config.toml
d_shared_expert = 0
moe_layers = [1, 3, 5, 7, 9, 11]
balance_loss = 0.000173
router_noise = 0.1
qk_norm = true
schedule = "wsd"
max_seq_len = 512
max_steps = 8820
Below are experts of layer 7 (counted from 0) of a mixture-of-experts language model. Rows are named router (the router's row for the expert) and show model dimensions 0-191. Each number is 128 + 32 x the weight over its row's rms, rounded and kept within 0 to 255.
After each expert's rows: a language model's description of what the expert responds to. This comes from a sample of Wikipedia text that the model never trained on.

# expert 8
router [158  83 111 166 149 132 139 142 146 147 150 129 156 140 116 220 142  95 154 122  90 192 135 106  98 119 138 139 167 154  66 163 138 106  79 122 115 178 145 114 139 125  96 116  93 122  76 163 115 111 106 129  65  84 101 155 115 124  78 131 127 110 150  66 119 106 196 113  96  97 163 113 110 166 111 117 113 139 154 112 171  87 142  97 106 171 128 138 158 153 164 140  89 109 136  97 134 150 161  68 129 160 117 142 105 170 117 151 158 170  99  58 155 158  99 239 115 181  60 182 153 132 153 122 149 190 109 134 127 115 103 103 129 106  76 113 118  84 186 133 119 136 145 170 172 170 149 148 110 119 127 160 174 128 111 167 114 102 126  79 104 105 119  87 107 112  67 170 116  97 133 110  79  92 128 125 102 123  71 144 146 126 136 218 107  98 133 151 112 139 103  53]
Commas ending a noun phrase or clause before and, which or but, including fused forms like ")," and ",\"", plus a few dashes.

# expert 37
router [165 154 104 183 102 137 103 145 120 136 127  68  98 149 165 156 147 141 147 161 125 123 132 141  37 102  91 177 133 110 149 152 131 118 178 108 157 206 158 126 164 136  84 134 143 147  94  96 143 132 125 144 138 118 188 176 160 104 125 127 141 108 152 162 118  92 200 153 164 141 156  80  98 152 141  62 111 106 106  69 161 142 136  68 135 136 147 119 143 151 155 139 135 164 188  84 121 148 142 155 152 150  74 164 104 105  34 134 144 178 164 107 130 124  98 115 108 135  86 103 158 155  74  95 106 180 116 132  30  68  94 122 157 122  75 104  96 124 140 131 122  87 133 139 109 134 133  83 112 134 118 133 153 118 142 118  75  95 143 113 100 147 111 184 121  64 120 140 123  89 213  60 144 143 166 153 155 122  79 151 122 141  87 137 147  63 100 130 105 103 142 102]
Short interior or early consonant-vowel pieces of longer words and names, such as Tr-ad-itional, Ins-ecta, C-art-oon, Gu-ill-ermo.

# expert 23
router [139 111 124 104 129 110  86 150 163 161 179 171 175 168 108 155 153 123  99 153 110 131 108  45  97 167 114 182 112  89  94 119  99 174 171 129  97 120 140  93 199 139 120 140 149 138 116 135 107  91 102 133 111 103  85 145 117  96  99 133 157 125 114  73 122 180 135 132 216 151 133  75 129 187 152  99  83 128 127 116 180  99 148 118 129 138 154 108  76  98 136 157  47 185 148 136 131 116 123  85 153 108 106 138 158 156 113 159 138 196 129  90 168 107  76 196  85 102  94 149 215 121  95 132 140 145  84 142 121 102  71  90 139 129  83 161  88  96 173  78  78 101 145 156  91 159 223 139 124 142 117 113 154 122  98 118  52 126 159 132 167 129 109 161 172 133 117 107 137 126 159  92 121 167 142 133  91 138 119 138 137 118 123 152 189 116  95 128  85 126 144 121]
Line breaks plus short particles and prefixes in foreign names and legal or taxonomic citations, such as al-Sham, Mutis ex L., Chew v. Brumagen.

# expert 20
router [112 113 117 121 110  66  91 156 144 164 101 172 152 109  98 154 136 116 123 131  82 143  88  80 120 133 167 119 223 109 143  78 123  89 158 146  40  70 106  95  95 132 102 113  98 132 136 116 153  91 129 129  76 141 176 104 108 101 101 116 136 175  97  66 126 120 154 187 116 117 116 121 152 124 130 126 134 155 138 103 163  65 172 109 142 158 136  81 124 142 106 131 104 142 207 210 135  89 116 113 121 126 105 128 123 161 114 158 130 147 105  69 163 168  41 166 133 109 126 141 136 150 127  65  81 197 120 145 142 116 129  91 112 117 137 130 106 148 143  95  78 136 189 160  96 108 150 111 147 165 135 142 114  87 118  76  73 101 113 179 127 149 155  54 166 153 124 100 103 179 144 127 124 134 181 155  70  93 156 187 132 104 103 158 178 100  93 109 115 133 166 118]
Word-final syllables inside non-English proper names, mostly South Asian, Arabic, Malay and African, such as Haif-a, Mak-ati, Oguz-han, -abad.

# expert 58
router [151 142 145 111 121  90 123 136  91 102 165 121 143 109 105 180 130  93 172 136 133 105 132  65 111 180 134 149 144  38 120 143 172 110  74 115 123 153 125 118 153 167 151 115 140 176 121 166 104 120  95 165  96 116 114 129 113 125  91 161 155 107 143  72 163 154 129 172 181 125 101 152 122 205  70 128 110 130 146  92 195  91 157 167 126 160 142  58  84 109 122 104  67 152 154  94 106 125 120 149 180 148  70 149 116 167 146 158 141 201 104 102 125 115  69 143 197 149 125 183 171 178 123 121  84 153 132 154 135 136 108 114 153 183  92 126  95  92 130  97 114  73 158 196 109  46 106 124  92 120 142 162 163 136 120  99  97 165 135 133 148 138 137 104 120 114 112 108 131 138 170 119 117 111 192 162  90 147 146 111  81  98  90 158 133  89  96 130  61 143 190 157]
Word pieces and diacritic letters inside foreign, mostly Slavic, names, such as -ý, -ski, -ić, š, č in Horanský or Sarajevo.

# expert 15
router [111 137  89 162 105 107 132 147 120 164 165 155 104  83 106 165 136  52 142 119 124  99 105 166 128 117 150 117 174 137  98  91 159 138 128 121 158 114 116 107 125 135  55 182 112 115 140 174 182 113  88 128  89  85 103  83 127 133 140 117 161 100  90  99 129 119 109 191 187  92  68  88 181 157  39 123 162  95 113 132 105 131 130  58 137 195 118 122 146 134  78 140 116 156 170 161 120 164  92  95 162 111 111 160  93 179 126 171  87 162 122  88 150  72  88 147 138 120 117 145 130 122  81  89 139 168  81 198 135  98 115 166  97 111 115 181 106 108 146  80 120 116 153 141 109 153 145 126 136 134  97 173 179  90  58 137 112 160 107 116 124 147 115  81 139  89  96 121 135  67 126 144 134  51 157 136  59 134  74 169 161 133 101 186 110 129  95 111  96 139 133 123]
Final pieces of foreign or Latin-looking names and words, mostly -a, -o, -ia, -ina, as in Copa, circa, Jakarta.

# expert 16
router [148 129 127 137 147  94 153 184 146 124 184 159 145 141  96 147 149  98 126 121 129 137 144  93  94 143 155 135 135  86 106 133 142 127 133 151  85 139 148  92 185 163  90 180 128 128  96 146 128 131 109 159 148 100 139 123  92  92 108 137 104 129  98 104 130 163 175 176 157 113 126 118 146 176 142  30 130 128 157 130 154 106 197  69 160 136 140  99  70  92 162 127  68 181 141 110 134 119 100 116 147 182 104 149 167 101 138 159 115 185 126  76 175 106  61 165 108 146  50 201 217 173 100 102  93 169 116 146 118  84  53 109 174 156 153 117  97  98 126 122  93 100 145 172  87 104 133 175 124  89 100 158 107 125 101 147 119 124  69 151 110 125 103 127 161 131 118 114 112  95 198  95 138 176 174 110 129 153  75 115 137 104 126 153 171  76  99  77  93 110 122 145]
Blank spaces, dashes and zeros filling empty or numeric table cells between pipes, plus LaTeX tokens like begin and frac in math.

# expert 34
router [199 158 141 135 155  91 149 193 175 137 163 104 136 166 115 155 152 141  88 128 159 116 154 116 103 140 130 155 112 103  87 142 147 115  89 120 108 139 123 124 195 159 121 130 171 166  49 106 139  97 143 107 166 105 132 131  96 113 143 120 120  76 119 149 107 166 127 118 167 156 145  54 110 144 160  67 120 113  76 159 157 137 169  80 138 116 130 111 121 109  99  74 103 163 171 128  83 146  89 153 143 128  86  84 113 104 145 124 113 231 168  91 143  91  92 165 116 140  84 124 159 181  79 122 142 116 110 122  84  99 121 121 113 147 165 158  96 140 124 164  90  92 101 136 134 145 143 134  79 155  94 126 122 140 124 170  82  87  93  90 107 165  25 106 146  82  63 123 120 103 147  99 130 142 126 111  71 129  89 194 137  96 104 155 195 101 130 164 108 125 204  95]
Short concrete everyday nouns and adjectives, often compound starts, such as water, high, head, air, land, road, Gold, Red.

# expert 41
router [101 140 135 185 109  82 107 169 114 154 156 114 118 103 154 162  74 123  70 161 131 122  84 147 118 195 129 141 111 119 131  96 143 136 142  89  99 153 119 162 158 166 121 174 104 159 136 115 148 111 110 150  92 133 119 155 137  80 117 163  36 124 114 122  94 122 124 134  74 163 135 167 112 164 156  94 131  77 147 154 150 131 155 144 180  98 146 135 128 102 120 108 127 121 148  62 156 103  91 147 168  90  65 143 167 131 109 151 159 125 138  87 156 147  88 185 174 132  11 139 120 190 148 111 104 110 127 156  34  73  88 138 150 166  90 114  82 104 119 189  92 114 136 120 127 134 139 198 150 137 136 187 188 115 117 144  66 133  68 107  96 172  98 104 140  61 131 123 139 101 141  85 114 143 150 159  81 149 148 155 136  97  82 157 126 106 127 168 109 142 107 129]
Line-initial dashes opening infobox or classification fields like Kingdom: or Floor count:, plus capital-letter acronym pieces such as CPI.

# expert 59
router [111 117 118 136 145  95  78 233 160 144 109 101 146 142 110 186 122 113 109 174 164 119 188 119 129 186 134 107 188  73 125 156 126 166 109 149  75 161  72 123 105 163 124 176 106 151  82 160 145 139 108  87 175  73 185 128  88  74 126 111 116 102 131 129 157 158  83 133 152 128 127  95 187 170 139  92 108 148 116 103 166 134 126  71 192 143 120 103 133  87  86  72 121 159 178 167 117 153 147 127 182 126 102 139 130  93 101 102  96 127 105 129 140 162  99 145 125 131 102 114 164 122 136 108 122 176 151 158  73 125  88 142 191 188 124 107  92  92 114  99 136  79  75 124  80  72 115 141 149 124 161 149 114  93 125  77 116  95 155 107 112 133 106 164 189  44 141 161 168 134 191  70 137 128 150 112 146  87 111 121 114 100 123 137 142  88  90 112  99 127 158 141]
En dashes, parentheses and degree signs between numbers in tables, especially year ranges and scores like 1855–1857, 84–103.

# expert 35
router [122 141  76 132 106  54 149 115 111 136  94  85  94 153 152 100 115  67 131 211 137 166 113 160 123 126  77 163 141 148 135 190 115 158  96 120 110 143 174  63 133 125  81 173 110 189  97 172 135  95 114 122 127 111 206 112  85 115 132  86 154 159 142 149 108 135  71 142  98 163  96 141 130 154 143  98 140 135 127  60 140 118 130 105 116 124 108 104 161 116 160 151 112  97 153  94 134 101  68 117 148 122 143 165  58 139 118 151  74 150 131 109 175 126 103 178 151 134 102 157 161 109 121 110 106 129 129 134 126 117  95 120 191 209 105 179  98 102 169  77 187 173  73 150  74 115 184 220 139 136 146 142 109 127 104 122  81 149  86 130  65 186  94  80 144 143 134 144 148  74 158 128 124 140 118 149 166 141 122  84  99 137 145 126 156  93 145 146 112 162 118 164]
Word-internal pieces ending in t, like it, ot, et, ract, within words such as definitely, limit, visit, ultimate.

# expert 54
router [172 156 166 161 108 144 123 135 164 136 129 103 154 128 174 178 148 140 194 197 123 132 115 115 105 190 171 146 178 148 160 128 120 102 126 124 199 188  84 121 183 142 131 139  67 217 104 147 156 132 106 125  95  90 102 113 142 119  59 108 121 154 125  85 109 162  71 122 132 172 111 167 164 166  89 155 162 108  98 108 142 119 169  77 134 106 123 152  97 107 113 164  89 114 154  99  82 155 116 148 164 132 119  95 117 174  84 121 127 129 121  74 184  76  68 124 120 137 108 150 191 183 158  42 168 189 124 191 136 154  42 134 140 127 123 148 112 129 121 134 151 135 128 163 133 157 145 109 135 119 154 117 153 148  80 142 143  81  81 147  87 168 105 146 160  93 150 151 151 109 161 128  75 149 172 159 151 135 144 110 192 138 128 149 171 127 123 135 125 101 127 153]
Periods ending sentences or abbreviations, plus closing punctuation like )., ". and wiki heading markers ==, ===.

# expert 33
router [121 141 113 124  64 109  71 158 190 112 153  95 128 119 171 125 168  66 117 135 153 213 150 100  70 141 146 170 168 119 126 133 139 154 140  75  56 159 138  85 166 119 125 194 146 176 114 120 135 122  83 109  91  86 134 103 121  61 123 177 138 139 103 133 144 181 163 166 142 145 119 118 163 135 103 114 159 144 158 154 166  87 125 134 128 165 194 102 162 135  69  96  92 172 175 119  93 172 140 128 123 136 119 115  71 148 103 132 131 150  92 103 149 134  78 148 168 135  64 151 151 126 148  84  77 143 144 170 105 104 129 171 130 147 140 150  87  94 101 149 144  93 145 147 118  89 202 129 105 146 122 177 116 141  75 114 131 116 165 137 114 116 135 152 203  98  64 152  74 110 111 113 129 153 180 189 115 112 131 157 112  79 116 154 103  97 156 171 110 139 201 131]
Digit groups inside larger numbers after commas, decimal points or degree marks, as in 55,000, 1.72, coordinates, percentages.

# expert 9
router [131 129 112 127  88 119 145 171 171 165 153 155 158 158 135 148 162 139 106 144 130  82 166  95  94 140 189 163 171  69 106 161 119 173  83 127  93 111 173  91 108 170 138 173 141 112 112 153 145  86  80 140 123 109  95 113  93  89 125 158 164  99 119  92 158 124 163 154 188 159 137  72 124 148 137  69 114 133 147 128 172 121 178  85 112 139 170  70 117 131  85 141  77 214 131  63 122 141  96 108 146 133 127 140 121 117 126 153 122 125  81  81 181  97 103 152 112 151  75 167 202 148  78 115 101 133 123 139 105 107  63 146 130  86 139 142  99 105 110 100 104 121 138 120  75 144 121 148  94 146 133 185 106 131 138 112 111 129  79 100 115 101 137 117 142 130 105 144  71 131 221  65 112 189 155 121 110 154  73 160 147  93 118 174 176 116  48 124  72 138 122 142]
Small whole numbers standing alone in pipe-separated sports tables and stat lists, such as 0, 1, 2, Total.

# expert 11
router [125 156 122 136 145 117 130 129  94 168 113 128  98 120 127 179 160 110 124 150 150 121 101 115  99 175 128 126 151 160 132 119 157  72 141 131 174 134  77 130 143 113 123 140  64 151 121 122 140 116  73  63 144 105 160  86 122 116  88  82 104  98 140  88 166 139 143 141 138  83  76 147 115 160 127 138 173 134 156 106 129 140 175 160 136 160 140  96 149 139  91 150 114 142 188 109 118 127 140 117 189 118 151  98 125 121  99 110 129 176 172  87  98 157 118 171 177 149  80 102 150 150 135  89 207 154 160 147 126 124  66  56 115 138  73 123  97  59 148 152 151  71 162 175  46 128 174 193 162 140 162  82 135  93 131  72  77  87 147 106 102 166 122 121 197  89 120 145 152 101 160  95  81 109 126 127  88  53 128 109 147  29 125 159 146 122 110 154  95 119 146 160]
Commas and colons after place names and field labels in biographical infoboxes, like New York City, U.S. or Died: 1985.

# expert 1
router [144 156  88 137 198 106 147 120  89 160 104 142 104 113 189 132 151 132  75 158 169 115 119 148 158 170 101 101 141 174 163 116 170 114 124  66 104 133 117 100 179 175 132 147 127 173  91  93 175 141  32 145  71 158 144 101 136 142 127 112 119 158 123 119 173 160 144 160 159 113 133 126 172 147 184 115 101 110 164 101 136  93 159  95 178 136  99  78 176 115 137 115 100 170 175 124 104 100 184 108 120  97 131 165 141  94 130 176 119 114 136 103 122 129 101 150 126 165 107 207 194 161 148  38 160 137 137 173 153 156  87  74 114 137 143 147  94  93 139  82  98 102 112 183  70 145 149 186 110 123 103 109 122 130 105 117  99 164  98 148 111 132 133 140 169 140 108  95 115  97 136  78 108 116 117 201 109 142  88 104 163  65  67 176 140 131 105  95 143 152 166 133]
Years as whole tokens, mostly 1990s–2020s, after "In December", dates, commas, dashes or table pipes, such as 2007, 2021, 2012.

# expert 25
router [144 187 134 120 106 119 128 110 102 124 112 202 111 154 157 168 118 114 154 128 160 107 170 151 109 150 157  93 174  42  82 120 153 155 125  41 160 177 143 155  99 103  74 138 167 233 137 114 123 120 114 122 131 158 133 152 127 127 141  88 124 116 152  90 110 107 101 187  86  98 141 182 190 143  73 137 130 114 113 138 105 115 161  88 102 100 126 119 165 123 157  97  89 195 129 130 143 124 197 143 144 181 142 112 166 170 133 163 128 187 109  76 150 130  52 222 146 172 103 122 196 102 119 131 158 141 108 128  96  82  69 120 134 113  84 151 110 113 160 135 152 121 127 138 118 107 131 126 139 158 113 143 141  85 129 146 135 129  95 137  96 131 130 155 105 115  76 103 134 121 189 105  73 122  90 148 134 132 122  96 141  84  89 169 156  74 105 190  95 157 145 115]
Word-final suffix pieces, mostly plural -s, -ers, -ors, -ins, -ies, plus whole plural nouns such as members, teams, students.

# expert 30
router [153  81 130 148 143 144 134 156 141 156 159 120 115  95 104 180 164  71 120 141 160 110 115  94  93 167 156 130 152 143 127 135  84 145 142 119 145 101  87  78 161 102 108 163 143 188 149  77 173  26  66 155 108 132 115 134 120 130  91 127  84 117 101  41 170 167 146 152 189 129  80 111  85 149 119 118 121 104 129 136 170 102 204 149 102 145 148  78 139  73 105  90  16 179 149 141  57 157 148 104 148 118 118 106 135 125 138 147 112 177  92  96 125 105  72 124 174 117 150 154 183 175 133 120 140 136 108 131 124 110 132 105 142 108 119 179 100 118 103 105 130 134 141 143  63 139  98 116 122 180 111 145 171  57  78 136  77 120  83 114 145 125 136  99 120 129  88 200 128 160 127 123 116 107 129 151 114 153 136 155  97  65 134 169 147 123 133 170  88 121 154 134]
Final pieces of place, team and institution names, such as -shire, -ville, -land, Street, County, and -ing in titles like Fighting Illini.

# expert 26
router [126 173 151 168 117 121 113 177 149 131 179 130 191 152 111 183 128 154  90 147 141 115 154  96 103 168 132 142 171  88 153 129 165 189 113  75 127  91 101  81 118 190 150 119 140 172  81 106 167  89  97 113  97 110 143 109 118 159  77 149 130 120 102 124 227 143 142 150 122 124 122 111 138 144  96 130 143 126 138 117 133 131 197 134 125 127 132 103 160 131  97  54  77 120 206 129 139 165 133 158 161 156 114 107  83 113 134 163 134 146 193 104 155 129  94 146  99 206 105 165 161 186 166  92 127 136 101 107 110 113 109 131 149 118  94 128 102 127 175 107 158  93 142 147  60 146 176 183 191 163  87 132 122  59 101  69  67 163  35 139 146 146  65 149 139 139 133 112  93 115 155 117 138 109 127 138 101 121  81 161 141  92  83 164 144  97 126 133 122 152 123 126]
Country, state and city names, often after a preposition or "the", such as England, Australia, Russia, and "States" in United States.

# expert 56
router [ 99 110 128 170 122 148 162 182 146 132 135 171  86 138 102 208 149 117 127 141 164 132 162 120 130 127 105 106 148 150 121 138 177 151 137 119 108 119 119  84 155  95 105 141 164 164  73 136 148 118 109 127 129 122 123 157 140 109 145 160 116 149 152  93 162 105 144 179 135 104 157 162 114 136 191 113 156 163 153  70 133 137 115 100 173 163 174 145 128  81  62 113  92 184 147 129 131 137 187 132 151 103 149 170 127 205 128 136  77 126 140  81 163  60  92 200 177 117 107 134 137 188  89 100  87 185  87 116 120  90 100 135 203  99 105 138 107  89 136  48 117  95  86 170 131 152 219 157 140 128 153 137 127  59 136 142 106 148  92 159 147 130 139 125 162  91 150 121 112 142 162 116 118 102 149 156 119 104 156 118 147 161 152 228 125 111 151 119 119 165 189  76]
Possessive 's and apostrophes, possessive pronouns his, its, their, opening quotation marks, and closing parentheses, as in Boys' Club, ended his career.

# expert 49
router [ 88 102  45 111 170  96  89 200 125 148 165 111 135 221 119 106 162 126 176 189 147 160 149 134 125 125  80 187 111 151 152 115 107 152 113  83 138 133 153 117 167 179 173 114 118 157  54 123 142  76  97 114 145 119 169 116 114  80  85  97 165 103 153 114 109 165 146 147 178 113 130  77 111 193 124 104 119 127 117 138 145 106 152 138 112 105 170 172 131 122  68 155 121 146 119 143 113  98 129 126 132 161 105 115 157 139  81 140 144 164 229  84 123 104  93 193  92 174 130 131 172 185 124 133 158 143 145 151 134 176 119 144 157  91  88 126  93 123 143  90 167 161  89 141 127 126 208 144 135 124 104 120 118  80 132  62  88  89 119 117 126 112  70  74 178  85  96 141 122 138 138  81 112 162 111 139  82 153 122 113 106 132  98 146 184 106 100 111 104 135 135 157]
Opening prefix pieces of Latinate verbs and nouns in running prose, such as prom(ise), imp(osed), comp, expl, inter(ested).

# expert 10
router [133 137 142 146 148  78  95 146 185 140 128 143 166 160  99 128  82 147 107 179 147 102 144 137 114 121 117 150 161 111 126 175 135 141 127  79 119 115 119 106 126 160 131 120 102 155  93 102 118 101  73  99  96 102 150 136  92 101 137 131 132 125 119 134 128 194 104 129 187 143  43  94 148 153 171  39 109  52 171 150 160 150 112  88  95 130 100 111 146 127 159 131 136 201 139 117  64  98 148 167 155  78  90 142 151  98 137 107 129 139 137 102 160 100  81 187 180 164 116 104 129 154  66  72 125 131 105 167  62  91 119 146 188  99 107 167  79  67 149 134 155 114 104 138  96 117 164 174 142 133 131 173 129 118  96 116  82 112  86 156 124 112  75 137 116 127 159 166 105  65 203 111  92 165 138 144 111  45 126 172  95 133 142 123 143 103 123 126  85 140 138  59]
Line breaks that begin headings, infobox fields or table rows, plus table and infobox labels like Career, Total, UTC, Genre, MF.

# expert 45
router [123 102  58  92 178 101 173 129 139 123 128 153 141 136 136 112 178 163 184 157 127 123 116 134  59 118 116 113 167 148 143 163 135 135 122  67 124 181 148  94 167 136 174 161 104 180  93 118 199 133 131 136 138 140 175 166 103 115 135 203 105 114 227  76 115 111 151 173 129 144 104 124  87 167 114 128 121 162 181 121 117 104 160 156 121 150  87 157 172  83 152 172 133 182 121 107  65 141 126 117 158 154  44 116  86 149 128 130 109 179 156 139 118 133  16 121 108 104 124 179 162 126 111 123 156 176  92 162 102 122  61 129 157  92 140 135  87 119 157 170 127 155 162 163 110 136 100 106 103  98  74 140 107 144  83 111 110 138 165  84 109 133 160 105 138 116 132 134 105 146 119 114 127 142 107 159 103  83 131 185 142 160 127 133 138  84 108 130  83 106 197  96]
Inner syllable pieces of longer words and foreign names, such as og in eulogies, ib in calibration, ord in Chordata.

# expert 46
router [138 136 114 141 120  70 121 140 110 145 176 175 160 140 113 154 138 131 100 171 119  93 104  79 126 161 139 131 173  72 112 158  95 187 108 129 120 122 110  60 150 193 133 155  93 117  97 137 119 139 101 136 169 119 124 192 131  87 139 122  99 121 124 118 160 201 140 170 144 135 109 139 127 189 114 111  92 161 161  94 153 129 195 104 154 183 104  59 126 101  77 147  46 190 162 143 133 174  99 153 158 153 123 146 107 111 127 114 155 178 137  66 139  94  90 147  94 115  80 197 207 114 132  77  81 179 141 163 132  64 128 111 145 131 161 163  90  90 129 102  80  94 111 143  98 112 126 141 144 146 162 120  94 107  93 133  97 116  97  99  97 126  54 139 166 125 159  71  93 128 149  88 168 157 130 142 149 141 104 138 132  65 120 154 132  76 123  91  82 104 117 149]
The word born in biographical openings, month names in dates, and digits inside years, codes, coordinates and table figures.

# expert 53
router [124  96  98 111  83 127 127 131 139 151 103 111 128 161 173 162 148  69 141 137 133 135 133  70  96 109 180 171 119 145 121 166 167 110 114  97 159 126 121  89  91 118 150 154 127 131 133 126 136  48 106 172 129  78 153 198  79 149 153 170  70  77  75 103 100 163 143 168 175 146 110 165 122 173 194 119 134 128 136 121 109 114 182 119 179 160 175  84 155  90 167  69  86 210 140  95  28 171 105 125 130 125 101 184  84 153 160 148 150 170 104  47 154 143  63 112 142 130 115 185 154 103 102 141 146 161 124 121  86  59 125  96  93 143 118 145  97 123 136 167 152 102 121 113 135 135 101 113 130 165 165 141 142 120 114 153 136 125 129 108 109 135 145 134 117 147  77 132 176 135 150 126 136  97 119 125 125 127 112 171 211  77 108 142 158 104 117 141 101 164 174  92]
Closing pieces of longer words and names, such as tick-et, pover-ty, straw-berries, Sound-board, Dob-son.

# expert 19
router [181 152 114 189 113  92 111 159 208 176 152 123  88 100 182 158 124 103  73 173 132 119 137  78 108 142 147 121 194  69 140 113  83 129 101 107  94 147 154  99 152 132 147 164 104 155 112 154 144  84 111 151  86 118 108 142 141  58  84 153  92  93 159 133 192 198  99 164  86 103 106 123 165 144 148  86 134  69 185 165 111 126 120 131 168 139 146 146 132 104  78  67 113 184 130 110 160 155 119 139  99 131 145 117 119 122  89 130  97 186 121 102 129 141 103 199 109 137 102 141 131  98 122  87 120 172  96 117 142 133  77 148 181 128 121 131  88 120 122 159 108 106 157 180  61 108 184 144 129 200 207 140 165  84  59 164 108 165 100 144 115 128 116 151 119 111 133 119  82  81 156 147 143 104 130 173 113 114 161 156 154 134 134 156 135 109  71 130 121 146 132  93]
Capital letters and letter pairs inside abbreviations, codes and coordinates, such as IG-N, CN-N, ASC-II, 36°25′08″N.

# expert 6
router [147  93 130 140 109  80 133 155 153 155 188 154 189 140 143 140 171 129 103 136 111 112 127  93 113 166 156 207 134 102  84 105 130 199 120 145  80 133 140 110 148 184 134 177  84 134 115 146 151 136 118  89 138  97  87 123 106  83 147 156 138 110  98 132 115 196 106 159 154 149 135 118 135 187 145 127 107  86  90 127 161 129 184  67 133 157 113  95  74  46 141 145  72 155 141 156 143 166 113 138 180 135  90 125 142 124  93 152 151 192 132  88 144 107  74 186 123 132  89 196 206 156 114 108  77 141  70 122 104  88 106 135 151 141 117 147  97  95 150 121 155  99 113 119 119  73 128 118  98 121 138 153 114 116 136 188  80 173  92 152 117 153 100 126 174 100 145  92  74 117 203 131 142 154 155  84 106 125 105  96  86  89  86 165 152  95 106  83  78 140 136 113]
Raw byte pieces of non-Latin scripts (Greek, CJK, Arabic, accented Vietnamese) and short numbers or letters inside table cells and math.

# expert 62
router [134 133  60 110 153 127 160 169 153 147 136 179 121 189 131 148 167  66  79 142 131 110 137 147  64 139 133 177 151  86 126 167 130 167 119 122 156 144 154 116 154 139 171 137 142 172 112 141 129 102  77 165 107  96 103  87 101 147 106 114 103 127 114 107 166 108 122 160 190 153 167 110 161 158 108 105  95 111 168 137 163  69 194 150 164 160 132 112 116 164  93 169 111 134 142 126  43 111 132 102 154 130 145 123 126 129  95 165  93 197  96 101 119  91 110 143 168 146 119 170 155 143 149 110 108 237 183 139 137 124  80 155 150 121 124 173 109 146 117 103  88 115 123 148  87  96 183 117 127 176  97  99 138  63  74 151 129 116  71 126 143 176  72 149 180  56 141 159 157  73 126 105 125  94 134 127  89 127 121 115 146  94 140 147 142  96  93 146 128 186 160  62]
Generic head nouns for teams, works and institutions ending a name, such as club, team, album, film, League, Cup, School.

# expert 51
router [128 108  65 123 101 110 133 167 116 140 182 179 159 191 141 125 143 170 141 183 138 179 112 138  63 131 102 114 111  91 126 143 137 117 138  75 151 129 142 149 169 164  38 144 137 141 113 155 124 145 126 170 163  92 152 146 134 125 114 132 128 161 132  97  75 170  93 147 112 128 146 105 185 174 145 114 173  83 156  86 138 142 102 141 147 146 170 148  99  96 145  84 100 149 132 104  82 157 143  97 116 120 113 151 112 141  85 132 109 119 128  93 152  96 104 120 126 145  70 108 161 139  69 117 175 120  98 159  79 114 105 110 179 115 136 140 103 129  75 160 137 124 113 133 120 112 140 124 118 169 104 193 167  54 140  68 152 139 101 126 122 170  39 101 190 125  74 128 124  82 126 102  81 141 151 152  92  86 122 136 222  98  74 147 206 139 108 136 116 132 170  51]
A lone lowercase first letter beginning a common word, often after the or a, as in h(aven), f(oul), b(ranches).

# expert 7
router [ 82 146  36 114 109  96 126 163 105 136 135 160 154 204 118 130 192 138  92 187 134 151 121  88  71 150  98 144 117  44 122 132 112 177 138  87 131 119 105  93 143 142 129 120 137 141 112 128 154 109 105 129  96 103 141 177  90 115 144 179 100 101 121 122  94 184 151 128 183 109 145 153 104 189  87  71  54 112  91  67 154 141 140 141 102 112 120 112 109 112 103 157 113 145 156 133 109  87 121  90 138 144  99  99 124 135 124 113 106 175 175 108 120 134  73 147 115 140 109 125 161 121 151 119 148 142 146 141  85  89 139 156 115 171 118 173  88  96  72 113 111  73  93 138  96 160 146 101  69 165 109 113 187 138  98 151  33  70 135 134 116 140  58  77 198 112 126 148 174 121 134  45 124 147 109 142 138  95 142 124 126 135 119 141 177  73 124 128  68 128 124 109]
Field names and header words in infoboxes, lists and tables, often the first piece of the label before a colon, such as Type, Man(ufacturer), Coordinates.

# expert 18
router [117  90 109 181 103  75 170 134 163 189 130 151 140 167 176 190  92 140 110 180 107 100 129 163 130 120 133 127 116  87 145 122 138 119  70  88 120 153  70  92 113 137 143  97 126 136  99 157 131 121  30 168 107  95 114 120 147  67 110 154 141 165 174 142 171 116 105 150 129 123 142 132 157 135  73 168 151 149 132  99 133  90 124 104 146 108 176 133 169 168 100 115 130 144 150 158 122 159 108 132 174 169 131 102 110 139 144 120 124 130 143 125 195 108  86 135 147 162  81 141 161 179  95 128 174 109  87 185 117  98 103  70 106 157 137 179 104   6 123 140 130 110 132 116  98 155  95 136 131 162 118 144 139 120 134  54 108 130 165 128  72 116 110 109 152 132 120 141 142 136 136  47  45  95 198 121 104 128  74 157 124  80 136 116 199 144 100 155  87 123 121 132]
Whole-number tokens for counts, dates, ages and statistics, often in tables or after a preposition, such as 18, 26, 6 October.

# expert 57
router [195 121 114 121  77 114 103 164 117 184 101  75  99 148 120 132 138  96 119 210 137 192 146 129 136  89  78 109 164 139 129  98 156 152 127 115  95 139 105 106 140  93 141 134  78 104  93 122 113 121 129 134 101 121 168 150 152 149  98 140 130 117 142 109 168 119 141 142 112  69 161 117 150 174 111 117  81 183  71 162 157 118 185  84 183 121 154 136 203 133  94  57  89 143 132 159  83 128  91  62 121 135 138  82  60 195 106 162 124 146 122 144 116 170 129 128 137 101 136 159 215 108 137 131 152 145 109 108  92 122 111 104  98 156 126 190 120 116 122 109 117  83 114 140 145 119 108 135 117 158 138 161 158 135 159 131 105 182 160 150  78 198 121  78 128 131  84  94  70 134  95 116 123  98 116 186  77 128 166 125 146 140 101 157 163  39  67 156 112 172 139 106]
Line breaks after sentences, section headings with == marks, and table rows in wiki-formatted text.

# expert 3
router [198 103 118 157 134 124 106 124 121 125 116 199 163 114 182 193 174 109 155 255 135 126 155 142 110 104  70 167 122 100 120 151 190 120 105  95 106 168  83 139 116 130  83 167 120 169 139 114 161 116  70  89 123 117 162 148 109 124  79 144 115 153 114 118 158 164 141 163 128 122  76 136 114 124 156 135 119 126  97 154 147  69 123 128 127 100 144 114 191  81  98 141 114 122 151 158 139 134 135  97 122 191  78 151 118 141 135 114 126 180 173 104 140 116 157 131 115 148  80 134 110 144 109 119 114 151 182 125 107 123 103  74 131 147  69 107 138  99 123 107 111 165 156 158 107  91 113 117 113 111 109 111 147 151 124  90 100 107 131  66  87 154 103 114 155 112 122 150  76 120 149 182  98  89 153 122  74 191  66 153 147 124  64 133 165 120 105 135  32 148 156  73]
Determiners opening a noun phrase, mostly "the" after prepositions like of, in, to, plus The, this, these, each.